config.toml
n_layer = 8
d_model = 640
n_experts = 32
experts_per_token = 2
d_expert = 320
d_shared_expert = 576
activation = "gelu"
moe_layers = [0, 2, 4, 6]
router_score = "sigmoid"
normalize_top_k = true
routed_scale = 1.5
balance_loss = 0.0009
balance_bias = true
router_noise = 0.05
init_std_router = 0.0278
lr_router = 0.000708
n_head = 5
n_kv_head = 5
head_dim = 128
vocab_size = 32768
norm = "layernorm"
norm_place = "pre"
norm_eps = 1e-06
positions = "rope"
rope_base = 100000.0
rope_fraction = 0.25
qk_norm = false
attn_scale = 0.0884
tie_embeddings = false
parallel_block = true
init = "normal"
init_std_qkv = 0.0271
init_std_o = 0.0271
init_std_up = 0.0271
init_std_down = 0.0136
optimizer = "muon_variant"
lr = 0.00471
lr_mult_qkv = 0.4
lr_mult_o = 4.0
beta1 = 0.95
lr_head = 0.00423
grad_clip = 0.5
warmup_steps = 200
schedule = "wsd"
decay_fraction = 1.0
decay_shape = "pow"
final_lr_fraction = 0.0
batch_tokens = 65536
seq_len = 512
doc_mask = true
train_tokens = 551600000
steps = 8417
dataset = "wikipedia_en"
Below are experts of layer 2 (counted from 0) of a mixture-of-experts language model. Rows are named router (the router's row for the expert), up (a neuron's input weights, with its number) and show model dimensions 80-159. Each number is 128 + 32 x the weight over its row's rms, rounded and kept within 0 to 255.
Before each expert's rows: "gets" lists some tokens that make up at least twice as much of what it gets as of all text. This comes from a sample of Wikipedia text that the model never trained on. Tokens count by the router's weight.

# expert 26
gets: "\"", "1", "4", "6", "3", "8"
router [137 131 141 136 144 163 179 119 117  99 103 139 237 109 142 129  89 184 127 146 180  98 140  96 101 170 102 166 153 135 101  84 173 132 165 141 124 140 132 141 158 137 179 144 208 116  84 139 100  98 145  78 102 152 126 143 105 125 105 135 138 110  72  85 161  84 144  79  96 120  98 134  83 172  85 140 124 108 138 108]
up9 [144 121 116 112 161 100 106 145  73 115 102  94  89 123 130 109 105  68  96 120 130 146 196 127 144  78 172 138 114  90 147  76 157 124 136  65 105 118 124 135 124 108 122  80 233 101 186 146 114 114 108 132 143 194 116  95 195 185 137 110 155  91 143  92 119 130 143 118 162 130 181 139  89 128 104 119 149 115 165  96]
up10 [183 183 111 117 145  80 124 111 150 101 119 163 109  80 159 131 130 108  74 101  96 156  86 166 122 127 100  89 141 186 132 117 153 116 122 101 100 154 151 145 141 142 181 183 129 161  54 183 143 112 132 190 120 122 110  85 167  95 155 185  74 128 165 155  92 139 173 138 102 125 118 116 165 157 129  45 131  87 126  99]
up11 [140  80 156 134 150 140 108 156 102 154 120 138 137 201 111  92  96 132  57 145 120  78 127 137 152 144 130  92 145 112 120  98  71 104  98 114 116 114 135 123  85 158  91 146 108 170 132 137  94 111 130 206 123  79 123  51 155  86  88  88 156 157 138 121 105 105  80 135 110 130 141 121 130  40 115 137 110 140 114  90]
up12 [ 70 158 124 141 122 141 128 190 177 131 114 129  96 184  95 155 126 117  89 107 150 109 140 161 142 132  93 121 160 147  61 103 138 170 124 212 105 130 119 114 103 178 120 170 112 146 164 103 104  73 122 103 183 149  95  56  94 149  73 159 139 111  54 155 120 148 152  97 112 111 228  96 115 111 103 181  35 203 125 174]
up13 [ 99 163 105 100 146 138 154  98 179 127 148 153 123 135 150 153 136  76  53 104 120 175  98 168 173 141  62  77 137 142 177 129 101 165 135 132 148 108 143 127 101 140 120 118 152  39  93 162 131 121 116  91 141 117 140 130 129 127 118 155 118 135 133 153 167 170 147 160 101 161 140 137 113 122 129  98  83 164 180 169]
up14 [153 183 122 171 147 172 157  66 128  81 126 110  90 147 146 108 160 100 130 155 128 165 107  69 102 111  87 123  83 111 202 137 120 133 170 108 156 148 162 112 118 143 119 114 115 154 134 154 150  82 174  60  94 120 114 156 161 100  92 131 102 132 120  95 137 129 195 100 165  95 130 110 121 190 139 169  90 154 168  92]
up15 [145 146 100 128 158 122 173 140 100 144 171 133 184 110 178 140 146 113 114 118 124 104 118  73 122 157 100 188 165 146  47 127 199 190 125 129 133 147 141 109 127  98 137  96 136 135 143  88 158 147  68  99 195 149 179 182 146  99 117 115 142 157 181 123  57 136  94 189 112 105 114 142  81 100  71 145 110  66 213 121]
up16 [141 144 116  78 111  89 128 106 109 109 150 177 123 175 169 222 174 114 103 131 102 112  66 136 142 120 109 149 132 133 124 156 128 106  89 151 119 125 127 112 163 120 107 121 167 191  71 144 131 102  77  61  85 117 139  94 132 118 131 103 149 127 165  74 126  83  92 156 127 179 141 150  84 125 167 115 149 183 155 132]
up17 [143 106  94 114 181 146 165 116 109 165 175  84 160 117  80 148  87 125 142 126 115  96  50  95 108  98 139 136 104 114 179 121 100 106 106 137 187 101  68 114 205 159 176 184 122  82  84 112 147 124 187 158 170 165 139 134  72 135 116 112 136 161 115 130 137 227  52 173  74 140 147 110 107 128 134  98 101 139 156 139]
up18 [136 128  90 157  78 160 142 168 137 141 174  99 101  93 124 122 107 131 141 131 104 125 105 132 100  93 204  95 123 105 124  90 130 109  77 150 187  89  52 114 107  66 133 104 162 107 144 111 104  80 167 109 165  90 111 123  75 100 163 104 158 153 130 127 113 125 178 157 183 162 148 124 160 127  39 116 121 129 101 120]
up19 [116 139 230 111 152 137 119 158 103 150 152  82 129 140  81 217 122 105 103  72 130 161 160 105 128 212 129 116 176 147 144 131 117 150  85 172  82 176 184 173 183 128 113 130 139 124 128 101 171 161 179 129 160 123 167  98 143 205 144 135  94 147 130 198 137  90 142 163 138 140 105 107 156 144 108 155  96  89 150 114]
up20 [114 112  82 176 137 109 106 162  96 110  94 109 134 112 151 201  58 205  99 115  98 153  90 179  96 125 115 186  98 127 167 123 133 154 106 140 140  99 117 167  84 162 114  96 180 140 118 129  94 161 130 119 149 104  96 106 159 219  95 116 109  92  98 108 127 161 177 153 147 143 212 159 140 145 147 151 118 154 161 136]
up21 [130  99 149  89 174 111  96 106 103 139 116  70 141 151  94 124  68 103 121 115 176 194 102  69 147 109  78 126  77  88 153 104 176 177 181 101 164 112 153 134  90 124 109 118 128 180 171 136  95 103 143 101 156  69 174 117 158  67  94 137 168 111 220  84 101 153  88 169 141  74 150  90 110  92 114 190 145  94 141 101]
up22 [150 163  89 117 146 191 112 141 177  81 152 100 173 135 146 160 116 110 148 158 125 107 132 143 131  76 127 175 193 146 134 132  92 116  85 126 131 124 150  84 120 151 120 122 109 167 140 114  80 116 114 107 126 158 136 179 125 132 217 114 116 140 133 102 159 204 189 123 142 170  74 174 129 108 135 158 115 124 111 164]
up23 [135 103 137 143 154 164  96  89 115 157 129 161 110 114 170  98  75 133 198 138  82 137 118 137 129  65 160 156 159 119 106 144 100 119 142  77 102 154 123 183 129 151 124 129 184 179 119 168 137 133  83 111 147 176 107 110 135  96 114 158 151 131  92 174 190 153 119 160 122  69 155 163 158 179 112 118 142  78 155  38]
up24 [ 96 148 161 154 143 115 145 145 123  49 109 181  90  91  68 206 171  90 138 157 181 153 135 152 165 141 149  94  81 105 104 118 164 169 150 121 130 191 200 106 147  98 176 101  87 118 171 106  81 108 107 141 149 114  70 145  83  63 165 199  95 125 172 101 125 135 181 149 132 152 158 116 119 136  54 173 124 149 208  72]
up25 [110 116  89 151 105 109 117 140 108 121  62 147 120 159 146 157  98 171 155  91  91 151 130 116  76 131 114 113 122 140  93 189 161 131 170 170 102 123 159 136 119 130  91 164  89 154 103  89 156 105  97  82 161 131  84 172 103 124 130 103 152 113 138 109 129 117 122 112 125  89 146 117 128 152 102 150 129 174 153 101]
up26 [153 110 118 118 117 140 131 120 111 134 156 163 188 133 111 112 144  97 101  58 129 125 103 121 170 112 147 138 147 168 114 193 175 142 188 107 102 134  94  72 128 129 159 102  58 152  48  75 130 108 107 151 123 160 173 130 125  85 140 105 120 149 133 111 110 156 124 173 124 127 102 158 172 106 182 136 115 110 152 130]
up27 [ 76 120 158 100  90 120 134 166 121  86 159 122  92  92  98 111 115  81 160 105 164  87  71 118 115  93 100 151  86 116  82  90 114 123 161  75 154 131 113 140 126 127 128 149 123 115  76 142  62 184 129 124 132 120  84 106 157 142 198 213 159  95  75 143 118 197 138 154  79  95 105 108  87 188 145 209 138 111 100 103]
up28 [ 83 195 173 103  40 150 115 136 103  92  77 101 111  77 154  91 166 155  93  99 100 174  99 135 130 127 119 137  83 143  98 118 122  88  97 144 143 100 182 127 107 122 121  49 100  64 173 110 112 160 145 109 160 104  90  94 178 110  93 181  92 143  93 111 151 115 135 155 127 190 148  85 102 110 122 136 136 164 171 134]
up29 [123 110 125 114  95 115 119 145 107  95 131 164 140  94 126 120 115 156 102 164 205 148 108 110 226  77  95 166  86  85 157 151 155 141  61  58 106 164 126 121 103 142 115 189 162 144  61 112  72 149  92 133 181 157  82  71 148 127 132  90 152 110 130 126 121 164 129 186  59 142 146 158  94 107 115 159 131 115 179 126]
up30 [ 73 133 105  89  81  83 150  98 126 160 120 147  90 118 143 144  92 166 108 119 103  57 170 119 116 127  89 152  64 129 121 161 110  96 139 138 102  92 147 126 122  98 159 145  87 124 145 174  79 128 136 114 158 160 189 139 122 176  79 200 120 157 119 113 141 143 114 107 121 136 167 161 116  90  51  60 161 143 169 176]
up31 [111 114 137 115 177 162 124 121 159 101 129 152 139 190 191 177 142 126 171 145  92 166  88 116 150 128  93 108 135 108 148 145 106 115  83 122 115  64 188 155 159 181 127  96 128 163 149 158 141 136 125 128 102 159 133 151 148  96 145 187 111 156  73  87 117 170 130  77 201 158 147 159 163 146  85 197 159  93 108 120]
up32 [120 161  93 184 155  91 126 103 117 151 125  93 110 176 149 134  92 167 110 121 159 214 151 183 120 160 139 103 166  67 136 134 146 152 117  94 171 128 126 105 110 106 164 115 130 126 194  50 142  96 151 155 105 122 151 148 151 149 110 100 131 142 111 124 174 152 116  48 142 103 124  88 138 136 128 148 138 142 123  70]
up33 [ 80 166 153 137  85 154 106 147 131  98 132 113 153 115 105 197 186 121  72 134 137 109 163 139 200 103 166 123 128 196 106 105 171 123 106  70 119 143 165 116 140 120 119 129 155 127 134 105 162 111 113 150 130 147 110 115  70  82 115 136  66 120 136 112  85  79 156 165 147 146 133 144 164 110 134 198 175 134 143 178]
up34 [117 134 128  93 110 168 116  69  48 181 153 144 160 135 116 121 134  74 176  76 203 147 135 159 140  84  97  69 134 108 144 146 132 107  61 162 131 126 127 157 180 143 118 109 172 107  93  82  87 126 162 126 127 149 141 103 115 130  84 224  85 156 136 164 123 216  94 142 147  54 155 194 126  99 142 141 128 132 152 125]
up35 [168 111 171 148 164 115 100 145 168 123 104 127 139  89  98 175 129 107  88 145 134 123 121 146 187 143  94 113 126 190 111  78 161 146  68 168 155 111 126  85 129 160 113 115 140  80 144 100 169 119 118 109 120  94 155 150  89 127 150 141 127 150  74 158 122 107 158 132 114 131 179 123 101 180 154 155 119 161 108  28]
up36 [148 139 135  80 166 189 131  97  93 107 147 157 184  99 152 152  92 134 102  82 127 125 115  96 120 125 163 115 181  90 181 101 106 141 144 129  87 139 164 128 146 122 176  20 120 111  58 210 141 158 186 150 129 148 112 124 132 124 103 132  58 159 138 120 160 107 163 132 184  89  91  92  95 151  67 115 184  13 131  74]
up37 [178 181  98 111 128 118 117 125 104 158 106 182 154 104 149 147 155 130 127 175 167 179 162  68 103 101 120  84  79 167 139  84 138 140 167  84 156 170 137 110 124  82 149 168 101 182  94  88 112 104  89 104 126 139 168 183 152 110 107  56 163 112 150 125 171 143 103 116 123 128  87 122  72 139  93 115 146 129  86 149]
up38 [124 124  94 147  95 120 156 138 110 122 144 105 106  70 137 142  97 130 120 142 104 140 167 146 167 162  80 142  58 137 105 109  91 141 111  76 126 143 146 144 143  71 131 232 122 124 169 155 187  71 151 137 111 139 168 149  80 159 104 106 125 107 119 132 188  80 170 183 112 226 168 166 127 134 154  95 137 151 168 139]
up39 [ 74 169 117  67 122 198 160 138 150 130  41 135  68 114 128 115 137 128 117 191 110 191 132 123 130 117 156 155 138 116  59 136 111 171  65 131 145 118 125 104 125  84  78 116 104 151 122 106  86 111 196 195 111 112 143 135 165 111 144 115 179 116 110 122 115 181 122 112 128 141 108 154 117 108 151 147 143 103  70 181]
up40 [108 142  87 126 120 103  71 132 127 119 151  69  76  87   0 116 177 112 152 115 163 120 133 159  96 127 170  82  58 141  72 128 104 144 155 201 109 173 128 128 103 157 168 117 175 133 176  80 129 163 166 197 129 107 135 106 152 120 216 130 117 119 106 162  79 149 172 116 121 123  89 113 124  64  98 135 145  92 134  93]
up41 [ 41  84 126 174 162 136  94 118 124 122 125  99 169 128 141 159  80 118 105 125  91 186 142 112 141  97 143 136 122 122 140 158  61 126 177 160 124 171 106 127 166 109 112 170 113 158 117 118  73 175  77  93 107 196 104 140 169 125  85 124 133  64  95 126 143 125 153 160 102 148 139 150 155 173  95 151 127 114 133 145]
up42 [ 91 113 149 120 104 104 108  93 104 161 123 108 159 110 129 122 156 182 111 144  93 108 113 127 143 145 144  75 167 143 141 136 126 126 150 118 171 135 149 116 118 153 164 112  76  99 102 138 121 120 173 181 160 113 119 125 203  98 104 134 185 113  88 122 138 151 125 168 167 106  39  82  91  89 131 187  99 145 118  72]
up43 [131 146 166 120  64 133  90  82 146  93  93 146 197 140 122 138 157 122 129 126 121 160  79 102  74  96 162  14 124 178 161  79 171 104  74 128 180  62  84 121 171 152 101 198  77 168 119 108  97 145 124 147 104 202 204 178 161 135 139  97 144 147 129 137 156 161  85  74  89 125  98 112  90 105 141 166 121  89 145 136]
up44 [ 46 195 137 169  90 127  99 123 115 147 154 138 132 159 158 156 154 143 161 157 166 164 102 116 115 138 104 160  94  76 158 202  98 115  91 110 128 173 208 171 131 151 167 181  97 137 121 184 161  84 138 146 155 173 152 156 109  95 120 128 180 117 120 124 106 102  67  85 138 129 137  74 109 147  94  96 109 140 148 182]
up45 [163 196 148  78 149 146 184 106  74 136 132 156  66 173 145 119 194  99 122 128 120 184 133 111  78 130  81 118  92 118 123 109  99 184 141 173 186 113 135 139  65 104 110 105  59 136 133 135 179 142 115  86  95 101 129  65 131 155 188 145 113  57 106 142 133 152 178 121 127 131 164 120 129 220 147  97 156 105 145 205]
up46 [129 121 132 187 168 132  78 146 147 122 120 170  93  25 141  66 154 167  80 146 120 156 162 138 134 146 103  49 179 135 156 144 167 131 135  70 159 136  99 153 116 159 108 152 117 118 106 104 122 101 115 108  83 133 132 206 135 112  66 123 130 120 106 141 144 109 114 135 116 172 133 167 167 149 121 141 128 145 121 104]
up47 [153 160 133 119  54 106 138 127 142  79 122 158 104 139  90 182 152  80 177 184 165 114  86 171 107 114 112 159 108 204  74 146 112  85 157 207 121  93 195 149 114 100 191 182 150 149 190 111 133  65 111 109 107  67 178 148  84  92 111 140 142  96 130 158 168 138 102 138 129 137 171 107 119 177  55 131 120  86 121  89]
up48 [167 110  58 102 121 175 175 116 121  82 139 151  93 109 136  90 169  88 107  94  94  97 157  60 162 159  99 133 150 169 169 145 152 140 113 134 124 114 150  79 127 114 145  88 116 133 106 106 179 203 217 126  81 101  73 136 195 114 133 107 105 137 130 119 123 105 115 129 133 100 115 163  97 141 116 209 115  67 159 149]
up49 [140 191 140 166 142 101 135  95 151  67  97  89  75 142 161 182 136 136 123 138 115 134 121 128 134 180  99 124  46 138 118 137 140 128  90  98 120 127 158 105 151 121 134 150 135 106 119 124 165 106 149 137  76 128 154 140 165 113  85 138 137 169 119 154 172 178  92 106 135 161 167 133 129 141 148  75 124 190 146 138]
up50 [175 197 207 112 170  85  89 146 175 114 143 145 124 102 121 178 127 112 176  93 124  54  99 101 149 179  95 111 144 129 139  70 110  98 106 161  82 147 138 179 130 173  93 145 154 175 157  84  91 118 150 122 116  65 140 134 125 139 127 115 121 157 109 161 141 116 172  78  81 116  83 110 128 116 132  51 158 146 131 154]
up51 [152 130  95  67 106 105 140 121 177 133 117 108  74  97 100 100 171 144  96 109  95  66 105 144  45 185 169  99 218 136 195 100 114 122 161 150 121 119  73 134 139 146  92 167 101 126  73 101 142  98 157  84 100  80 175  85 111  53 140 107 101 125  82  97 104 106 120 121 159 107 116 102   9 134  79 117 145  90 182 149]
up52 [133 119 144 106 105  96 105  71 137 166 105 141 168 121 127 123 118 163  94 144 149 145  89 133 168  72 160 115 193 103 143 124  98  93 137 124  97 187 127 132 113  98 190 166 118 113 130 123 119 183  73 104  95 157 150 136 173 139 194 140 180  89 184 147 176 101 118 172 149  91 186 170 128  96  76 120 116 135 136 101]
up53 [141 159 109  94 107 159 171 156 150  92 165 130  44  99 174 124 106 139 102 146 173 165  89 145 102 135  82 109 150 146 158 114 113  85  87 138  85 176  65 154 151 220 139 144 139 120 108 198 151 133 153  91 133  96 108 177 140 108  96  95  93 126  95 132 168 102 111 165  59 141 155 139 121 132  89  79  79 115 130 113]
up54 [ 99 148 130 124 158 138 114 133  76  99 124 171 129  80 138 190 165 174  92 111 111 140 126 146 157 144 146 162 109 153  89 130 125 119 102  97 151 129 149  75  83  55 167 126  95 108 115  66 182 133 169 119  89 169 170  91  61 125 190 170 122 108 106 146  90 118 134 110 107 117 100 163 138 137 144 177 147  84 150  92]
up55 [160 177 204 117 148 146 179  97 192  92 107 152  69 152 130 100 153 140 129 179 119  92  87 143 123  83 145 152 124  93  96 136  74 124 145 143 152 120 127 141 176 152 145 124 151 161  82 166 109 143 134  56 117 157 152 174 170 108 158 140 161 137 131 133 139 146 117 128 161 146 125  95 104 113 118 139  43 100 103 125]
up56 [ 92 166 127 185  99 147 176  97 141  75 127  93 179 203 115 170 116  95 134 152 129 144 161 125 160 113 125 148 162 126 129  95  94 153  66 131 138 168 124 111 163 140 134 156 136 150  72 121 112 151  97  99  79 107 152 149 171 141 106 138 169 117 109 116 194  78 204 149 152 133 168 145 140  92 111 176 124 199 170 130]
up57 [160  47 111 123 114  82  94 123 122 107  47 106 181 181  85 115 149 141 126 142 127 118 103 131 110 138 127 118  43 135 152 177 148 105 155 120 151 172 154 119  91 110 120  62 106 135 176  49 145 151 106 129 161 166 143 141 115 104 139  85 152 176 135 120 132 142 143  94  90 122 130 107 127 100  97  71 187 139 135  82]
up58 [147  77 174 117 117 157 115 151 100 109 117  90 174 114 102  96 130 176  79  83  99 120  96 183 123 113 166 212 194 169 128 155 144 130 149 165 217 143 148 139 101 237 146 100 132 132  93 128 122 105  46 140  88 142 176 103  98 170 162 103 103 108 106 150 104 166 133 150 121 127 126 112 139  99 153 139 103 186 125 153]
up59 [112 128  66  84 152  90 197 155 143 141 182 116 109 177 170 101 125 128  65 127 183 148 136 173 130 156 111  96 160  95 123 143 124 118 139  84  49 115 135 136  70 129 142 139 139  71 156 140 170 147 112 157 135 155 128 166 128 125 159 167  69 114 117 196 144 161 185 121 145 200 151 181 127 127 161 124 101  82 127 183]
up60 [127 113 206 149 117 174 136 113 179  83 124 135  92 129 107 115 174 172 108 187 152 155  84 134 102 197  87 143 179 133 109 149 116 127 124 150 144 110 121 171 110  99 138 103 113 114 144 120 124 146 121 149 131 151 113 152 104 124 128 123 146 170 128 154 144 142 116 130 182 164 188 101 133 100  92 121 110  80 144 124]
up61 [160 126 141 105 130 159 118 129 145 188  93 130 117 154 123 148 102 117  91 156 166  90  75 173 149 136 109 133 157 158  91  90 143 144 121 160 136 103 142 130 138 143 130 125 185 147 101 115  80 129 101 128 192  83 154 148 172 119  76  64 153 109 114  77 118  62 103 118  87 172 152 104 120 113 112 147 109 154  86  97]
up62 [118 182  70  78 120 195 125 165 103 139 187 106 118 129 151  73 194 102 121 111 163 138 115 120 137 149 130 169  88 100 163 111 129 183 191 190 176 144 154 170 114 122 154 110 157 109 142 196 142 132 122 125 117 126 182 182 172 149 135 156 182 146 108 121 176 150 137 143 192 112 137 158 121 126  50 124 108 155  63 128]
up63 [ 88 171 139  80 112 148 111 115 100 100 116 157 129 123 166 172 135 114  71 128 127 128 105 142 111  88 138 191 143 126 147 101 157 118 166 138 153  90 137 120 184 137 152 113 113 145  90 107 135 162 149 189 148 129 163 184  98 156 167 154  89 112 101 113 129 159 134 166 141  96  90 125  79 146  76 109 163 136 121 115]
up64 [136 112 119 144 192 121 121 112 163 117 159 160 174 154  81  48 158 126 209 146 124 129 173 117 130 109 151  74  61 101 118 134 134 132 151 171 123 113 175 213 129 151 176 144 108 144 154 115 149 100 101  80 164 182 122  92 112 116 159 108 133 149 122 115 133 158 147 120 146 152 113 106 121 115  90 109  63 170  85 164]
up65 [126 110 155 160 111 102  89 114 114 142 183 154 125  99 189 139  63 134  98  98 103 123 157 208 182 126  84 164 123 112 169  94 109 117 131 135 127 124 145 154  77 124 165 118  86 157 137  59 108 110 142 127 155 130 142 105 153 165 120 128 121 162 121 188 181 186 153 176 131 145 110 154  88 114 151 100 164 119 135 133]
up66 [136 157  94 152 216 134  82  83 159 133 130 131 103  66 126  39 137 113 154 112 102 110 119 118 113 135 128  95 105 128 140 182 119 157 122 125 134 125 109 139 152 128 138 111 129 172 137  19 114 139  77 108 105 146 112 159 174 160  85 110 149 130 128 100 177 154 119 143 138  99 140 140 155 158 133  79 132  99 104  89]
up67 [170 111 155  96 180 102 127 172 137  95 163 137 175 133 101 163 112 181 156 121 159  87 139 172 212  91  97 109 184 161 124  70 115 140  83 155  74 155 152 149 246 117 117 148 122 117 125 146 133 178 102 178 177 158 120 103  64  64 115 120 116 155 127 115 122 103 144 143 142 139 103 183 120 138  71  83 178 113 152 147]
up68 [187 125  83  98 149  86 124 101 152 119 127 130 150 144 100 105  78 137  98  80 115 185 132 131 101  75 102 118 140  90  82 149 209 119 115  59 132 132 121  88 156 109 137 171 128 163 136 101 188 122 146 112 108 103  93 160 112 121 117 209 124 161 145 120 123 135 106 109  66  75 159 126 108  60  87 140 121 178 177 107]
up69 [154 119  78 101 106 155 211  92  80 151  88 159 117 126 145 156 178 191 161 133  92 120 154 136 184 170 145 101 148 184 156 114 147  98  57 163 160 120 120 129  81 148 165 138 195 118  43  99 163 110 112 112  97 125 115 128 101 105 121 158 108  78  74 116  78  85 128  97 141 162 134 132 112 140 142 137 169 102  98 104]
up70 [163 100  72  80 109  88  89 118 113 158  71 117 113  75 162  32  78 127 183 107 136 127 156 115 105 123 134 138 118 159 151 170 163 173 148  73 139 167 131 116 152 100 146  45 144 126  89 145 139 146 119  91 164 192 170  94 145 123 134 106 138 143 170 152 158 152  74 215 148 114  78 103 127 148  81 181  71  95 146 132]
up71 [101 100 131 134 165 161 120 153 131  91 140 118 123 136 181 147 120 114 183 147  82 135 113  67 132 181 116 168 153  46 154 154 158 149 114 127 126 142 164 162 158 122 122 153  66 200  80 107  59 106 128 126 174 181 180 178 168 123 172 128 139 118 141  88  99 121 125 194 124 168 154 109  88 120  96 127 114 122  90 204]
up72 [130  90 131 121 162 148  91 112 103 143 167  97 126 153  65 173 177 124 112 139 160 109 182 121 128 131  70  82 184 137 189  65 116 179 168 152 170 136  40  95 118 128 164  87 131 147 125 125 109 102 146 110 133 120 122 148  65 141 152  86 106 148  99  73 101  85 137 169 132 106  63 120 130  90  95 111 155 109 141  93]
up73 [128 140 143 137 139 162  56  94 163 114 129 137 137 152 171  91 103 116 108 146  85 135  94 147 114 104 119 179 182 147  78  86 171 112 143 133 132 176 154 105 188 126 134 145 135 159 165 106  68 126 145 116 113 154 119 129  98 184  96 123  95 216 114 136 156 142 171 125 101  85 134  68 148 173 152 130 160 109  74 166]
up74 [150 149 100  97 109 117 120 145 114 120 147 121 144 124 178  50 197 147 141 119 118  78 121 131  87 131 134 136 129 153 110 136 159 124 210 132  81  94 167 156 151 128  91 159 108  88 138 116  63 165 149 101 107 116 124 188 119 118  70  75  76 165 140 101 125 114  95  54 174  65  40  82  88 149  64  82 149  66 201 147]
up75 [187 125 152  95  97 133  91 185  60  84 117 166 164 107 115 122 143 150 173 123 130 146 111 139  99 139 104 109  76 134 108  94 106 165  93 112 131 146 103 161 116 139 129 116 162 142 117 150 138 129 101 158 134 196 116  87 159 134 155 132 185  77  54  82 133 119 134 163 130 174 135  58 156 160 103 159 164 129 132  97]
up76 [ 97 191 114 105  99  81 142 125 111 148  91 133 198 153 182 116 139 141 115 179  88  96 145 112 164 128 136 100 139 116 159 170 122  79 116  75  55 124  79 171 125 139 167 112 121  96  58 146  97 160 137 150 163  96 156 116 128 152 117 145 144  68 150 112 152 108  84 119 155 156 127  87 122 118 117  72 111 115 143 188]
up77 [108 141 160 128 129 105 182 173 140 178 109 137 112 131 146 183 123 122 161 161 111  67 161  82 176 170  99 104 105 120 109 122 132 143 166 123  83 121  96 103  99 184 135 138 157 159 134  85  84 147 164  68 125 123 113 106 176 190 120 119 152 106  72 127 100 169 128 165 137 158 111 131 164 143 128 141 194 109 106 155]
up78 [163 139 135 158 126 109 144 116  92 140  68  95 136  85 114  81  97 165 105 142 135 172 153  99  52 103  88 123 131 148 181 133 131 164 143 127 147 118 124 136 148 167 139 151 124 159 115  93 126 126  52  88 155 118 137 132 106 138 159 132 114  67 108  62 102 141  78 136 115  69 123 107 134 121 126 131 152  80 138 159]
up79 [142 139 144 191  25 115 124 103  71 198 128 147 166  86 130 160 199 158 126 122 183 110  69 129 153 147 150 156 117 159 114  83  97 123 147 135 158 165  93 136  70 146 122 172 143  96  97 149 177  56 177 163 104  82 139 206 138 121 119  80  80  94 115  70 179 140 152  37 114 184 125 147 153 119 135  49 124 127  90 127]
up80 [ 80 162 164 132 149 159 155 104 137 152 106  82 149 108 128  88 159 138 168 162 120  91 116 115 162 103 127 200 116 171 179 135 130 141  93 178  69 255 148 143 163  47 138 164  39  80 119 121 203 103 185 150 149 167 157 112 162 178 108 162 139 130 120 145 105 167 150 112 110 149 115 100 101 132 194 120 102  98 134 193]
up81 [175  35 141 108  90 127  98 153 145  95 130 112  89 121 113 151 132 116 130 152  85 125 147 133 120  99  90 147 160 119 127 170 148 112 103 109 115 151 130  64 162 184  65 101 109  64 144 112  47  99 120 101 140 107 117 100  80 159 169 154  86  97 154 141 143 183  41 183 158 150 115 207 178 182 128 110 144 144 167 131]
up82 [156  83 129 140 163 166 145 109 157 162  94 129 116 146 165 139  75 148 150 146  72 179  85 131 175 159 138  90 157 161  74 115  98 102 129  79  87  98 113 127  97 191 109 205 151 135 180 180 125 151 115 165 116 142  94 165 124  92 110  73  93 142  84  92 130 143 151 172 113 161 138 107 156 134 106  99 143  98 100 125]
up83 [157  91 108  95 107 128 132 139 117 105 142 136  68 125 139 145 199 101  79 133  91 157 158 153 139 110  81 139 131 149 108  69 151 183 149 164 165 127 177 130 164 112 108 151 171 130 122 127  96 171 144 129 142 136  90 105  63 159 149 102 136 102  69 158  76 111 137 123 146 106  60 110  77 136 123 170 118 162 112 135]
up84 [118 129 153 182 106 174 148 119  92 118  93 128 124 197 133 135 159 101 133 102 117 141  98  46 100  83  95 116  85 101 131 137 164  98 150 130 125 145  48 114 155 123 119 126 119 139  87 151 174 161 156 133 116  13 160 158 102 135 125  82 160 102  76 130 172 114 110 123  90 165 147 145 157  66  95 120  73 129 153 178]
up85 [171 122 111 128  95 121 143 151  86 107 144 123  87 155  97  75 169 179 116 103 109 175 101  99 174 126 144 100 128 145 164 175  90 192  71 147 177 137 162 135 112  82 160 115 155 180  74 154 140 100 110 105 194 159 101  89  85  98 123 156 149 135  78  70  98 163 152 113 108 146  90 134  67 130 119 129 133  66 157 117]
up86 [139 124 128  78 150 160  83 148 134 158 107 114 131 119  85 156  92 138 146 108 134 147 157 162 112  75 160 161 120  87  78 130  85 155  50 171 128 133 128 177 104 169 131 112 174 120 145 170 182 105  96 202 150 152  71 144 161  74 135 131  91 138 132 137 164  83 133 110 151 101 151  99 109  92  79 102 110 177  76 134]
up87 [127 129 108 115 144 114  94 124 145  85 108 101 105 106  75 128 196 140 136  83 120 168 101 142 135 198  98 134 131 114 109 141 141 111 156 124 111  97  76  78 181 124 136 120 105  90 155  55 195  85 179  88 110  91 140 108  73  94 147 121  91 128 183 113 102 180 133 124  92 131  95 142 132 108 153  94 155  84 151 109]
up88 [100 149  88 101 105  88 126 209 138 115 120 161 131 169 180 140 156 113 136  88 115 104  95  14 147  75 124 145 162  63 103 131 112 147 145  69 101 126 105 126 155 129 134 142 101 136 168 157 114 115 112 124 131 143  97 176 156 116 122 187 121 134  79 147 121 118 109 133 106 123 189 114 146 134  94 127 136 109 138 204]
up89 [179 139 146 106 113  67 123 133 130  29  77 109 156 101 127 136 113  75 134 119 180 169 125 115 119 148 105 102  78 123 134 157 154 162 148 147 163 140 157 140 168 148 150 132 132  89 180 205 213 145 134 127 143 130 184 131 108 105 177 172 107 113 115 128 162 147 103 164 112 140 140 154 122 140 142 136 136 160 127 106]
up90 [177  87 108 106 181 139 160 158 128  69  92 118 119 122 139 126 190  95 112 150 104 125 112 147 116 108 122 130 139 146 138 109  90  95 132 118  93 140  67  70 109 130 120 141 105 124 103 120 201 143 122 159 101 117  93 149 177 139 169 139 131 181 155  86 190  59 145 162 141 103 125 106 140 103 158 133  84  85 116 127]
up91 [131 122 134 147 178 183 140 132 163 113 150 171 160 144 125  83 133 142 121 138 133 109 136 121 130 149 143 119  97 132 129  92 124  98  92 140 117 131 116  93 117 134 136 107 186 106 168 117 135 128 110 118 162 174 127 112 164 185  87 121 143 126 119  89 169 119 131  98  78 146 172 149  90 127  85 139 132 105 165 107]
up92 [119 141 113 121 112  82 150 121 126 116 148 182 132 128 132 154 144  81 161 127 157 125  62  87 136 137 159 112  79 107 132  90  92  55  66 198 151  91 153 133 133 129 167  43 119 158 173 128 186 150 110 150 119 130 123 100 127  87 156 122 133 140 116 109 141 130 142 166 159 108 142 131 109 196 112 172 101 162  82 139]